config.toml
n_layer = 14
d_model = 512
n_experts = 64
experts_per_token = 2
d_expert = 64
d_shared_expert = 320
activation = "swiglu"
moe_layers = [0, 1, 2, 3, 4, 5, 6, 7, 8, 9, 10, 11, 12, 13]
router_score = "sigmoid"
normalize_top_k = true
routed_scale = 1.0
balance_loss = 0.00261
balance_bias = false
init_std_router = 0.0237
lr_router = 0.00121
n_head = 16
n_kv_head = 16
head_dim = 32
vocab_size = 22733
norm = "rmsnorm"
norm_place = "pre"
norm_eps = 1e-05
positions = "rope"
rope_base = 10000.0
rope_fraction = 1.0
qk_norm = false
attn_scale = 0.177
tie_embeddings = false
parallel_block = false
init = "trunc"
init_std_qkv = 0.0538
init_std_o = 0.0
init_std_up = 0.0538
init_std_down = 0.0
optimizer = "muon_variant"
lr = 0.00599
lr_mult_qkv = 0.5
lr_mult_down = 0.7
beta1 = 0.95
lr_head = 0.00619
grad_clip = 2.0
warmup_steps = 200
schedule = "wsd"
decay_fraction = 0.814
decay_shape = "sqrt"
final_lr_fraction = 0.0
batch_tokens = 131072
seq_len = 1024
doc_mask = false
train_tokens = 651400000
steps = 4970
dataset = "wikipedia_en"
Below are experts of layer 10 (counted from 0) of a mixture-of-experts language model. Rows are named router (the router's row for the expert), gate (a neuron's input weights, with its number), up (a neuron's input weights, with its number) and show model dimensions 256-319. Each number is 128 + 24 x the weight over its row's rms, rounded and kept within 0 to 255. Numbers have three digits each.
After each expert's rows: a language model's description of what the expert responds to; "mostly gets" lists some tokens that are sent to it at least half of the time. This comes from a sample of Wikipedia text that the model never trained on.

# expert 60
router:117125109173139140161145215099117124147174107106119135094166134151146123148112111160120092128131118171194164145109138148117104128150127120142103120099122140115157098149175145095098135145120088
gate0:125129092113127088121087144126083152136138152107129144164111095123148143116129078131102106129113139165125097173140117127059088163132173096168131104145138127089128132111158129138117158087174184
up0:153157157136100140130114127109129149152090139110110112111138141083106100141103101142121160131118153112100127171137129157108141156113109117147133132144121121166118091110117152159125104088111141
What it handles: Word pieces inside Chinese, Slavic, Arabic, Romanian and Japanese names, such as -ović, -ić, ș, ibn, Shiyong.
mostly gets: "ș", "ić", "ović", "zi", " ibn", "ț"

# expert 15
router:076095116136153135147115148152107130123165081104095111129146151108127106155121139151141120170145144123139158109089118115127124094171082107110078162121117145135116172177139093104113154126136113
gate0:145170162131143148122119095145106076121162112116150125148130145131134125102164173123121135081145112119144144140193133113141109135163099095127090136173119118113112125102088115150171139166127101
up0:133142120160167128119136129152140097141144085142150176113143150155154176057127104135149138126135150118107101088150130101120118177109161099167125133161105115163135116111088126127144095134122089
What it handles: Nouns after the or a naming places or compass directions in geography text, e.g. city, town, area, north, east, region.
mostly gets: " east", " north", " south", " west", " region", " city"

# expert 47
router:114136102119080114128083132128135120120169109129127108091112127138150125138141134159158136134188139126130122127114149125124130103149111121120106113108127117115143137144126145092097143159129132
gate0:162118127117157117145133132120130114136151100153130153132105160163094146128161166108068122119139173118120173111144117125129149156137118112151119116146116120112110162144126163138164141183177108
up0:107184134141102125122114112105156125158165159157093130129059135147129140126136109163133115121148116112107144169142095149101135135078111128087104164106142150134099142142147145110127102149088160
What it handles: Short syllable pieces, mostly with a, inside transliterated or foreign names and words, such as Quesada, Marikina, Jaafari, orphans; also table pipes.
mostly gets: "ph", " Ma", " Sa", " Ca", " ant", "a"

# expert 28
router:122138108131149130166149159134146113114112101114085124133127148116154117139130168155105134114141130138152125120119139121106126090131136084089119099106100148127128181143121111115109099174155118
gate0:162118094129133143125123130124148114117112149122119108145122139134132150125136075147102092134084163133145187149139129112158141151115124145129101109071123170136159124127156176162145130103154117
up0:149106130176165140170125114076158119098126132157091163116157099143141135146102141109146102144123130102155126149131136117088179123178131096113132141109071078087114104129082165128118118127120140
What it handles: Abstract nouns after the, a, or his, naming events, roles or quantities, e.g. goal, role, battle, retirement, years, rate.
mostly gets: " goal", " role", " loss", " appearance", " battle", " development"

# expert 11
router:111083128112157120145116159149130092131107085155127128088132115159154120147161143132132129138161123120203148116093123125106116112167131102099101124115123151133111145175142120148127103110132102
gate0:127125139120130098123130160146095140144136139096129129116108163130173114139110117106170150145137124118153078148096132135122134130119142157139132150140153130097150130146099089106092174170097155
up0:130123144088168118141107162106094113117143118135136130104120117097162139137127120138175105165166144170089132137080125107143113156135120097132131157120200112177152090142136130101082139116158137
What it handles: Nouns closing a noun phrase after the or of, mostly organisations and fields, such as government, Court, museum, management; also the word more.
mostly gets: " government", " more", " industry", " museum", " Government", " Hospital"

# expert 44
router:099099101132152144118134146103116119105128099149084131117161128166121107152156113132135119145139150126164119146132138159091108159139113074130126134099125147126089126163117132129120119114180135
gate0:104124154128098118111110112147156138141123127160129181121116113150120162149083186130102093150151075150137113123096099150148140102122125136124145129131086036104146115125153144159101112107095117
up0:145132139124093143128109109143173100141102160156134181137132158128137131135144126173106131131149118122137100156097129083122131084151180150163153150125146141169107153121151163139143138105143111
What it handles: Middle pieces of Central and Eastern European or Germanic personal names, often with diacritics, e.g. Stein, Berg, L-én-árt, Nowakowski, č.
mostly gets: " Stein", "ij", " Bern", " Berg", "ł", "ñ"

# expert 45
router:097112078132173124145138150102113107089119102103081148092141151131134097170118159149159098084157112119174151129112146168054119078134119100109102137115118145115119130153139122137088128130164137
gate0:140095113157149112086121144096128145135100128080106127085096115097152082133109156112124146149145120166164103109075135147101101166150120096107104149098087117112128121110082121173091175101139185
up0:090142104105135135131102075090114137116136130086169161151125156094125144116117137106097146110108128103115140131163125119148135131109142131122122120111139076120119115137085109151140163141077143
What it handles: Surnames, first names and name endings in credits and biographies, e.g. Smith, Jones, Thompson, Grayson, Jack, Justin.
mostly gets: " Smith", " Jones", " Scott", " Johnson", " Martin", " Joe"

# expert 16
router:092122115135168164116131135106145092101111122174124114122118133158137100127113125152109123122133158143151154147116143165097103104165149093131065141071128156142136166117149154079128111121119167
gate0:159096182133055120103113108149108141137157160163116086153122138123108080132102111127128123093134135113142130117079159105071081125156155148141112152131123139140107133130166100115167143109098144
up0:137106127143105144125143131118127148135105109130088105093148110115115124136100112184109142112118099103153162132123124126119149153099118171132176112207148155091084125131140124114119157122148109
What it handles: Middle word pieces inside Indian and other non-English personal and place names, such as Rav-ind-ra, Dak-sh-inamoorthy, Kumar, Chand.
mostly gets: "″E", "od", "and", "endra", " Anton", "aid"

# expert 27
router:066143145134147139110132151139126104140123089124094107135150132136112143129104130161126149119121147130147124109111119099116123144151135115125089160125139129121111172128136099060124120146131138
gate0:107132148120160138116120113144128117109104056128126136135118114115119160147135153105170157156111112110073113111110125142123142131150122068147110124125154110166115158151143122170144120123095136
up0:149145155163126121140157135106113113144140124149162158072145158147158128126133160090142109135116155164138126094145116117145124113142083155112142135134141117133108104113152083110102144127123064
What it handles: First pieces of split words that begin with consonant clusters, e.g. sp, Ch, Th, Pl, Sc, as in spires, Spokesperson.
mostly gets: " sp", " Sp", " ch", " Ch", "-c", " Th"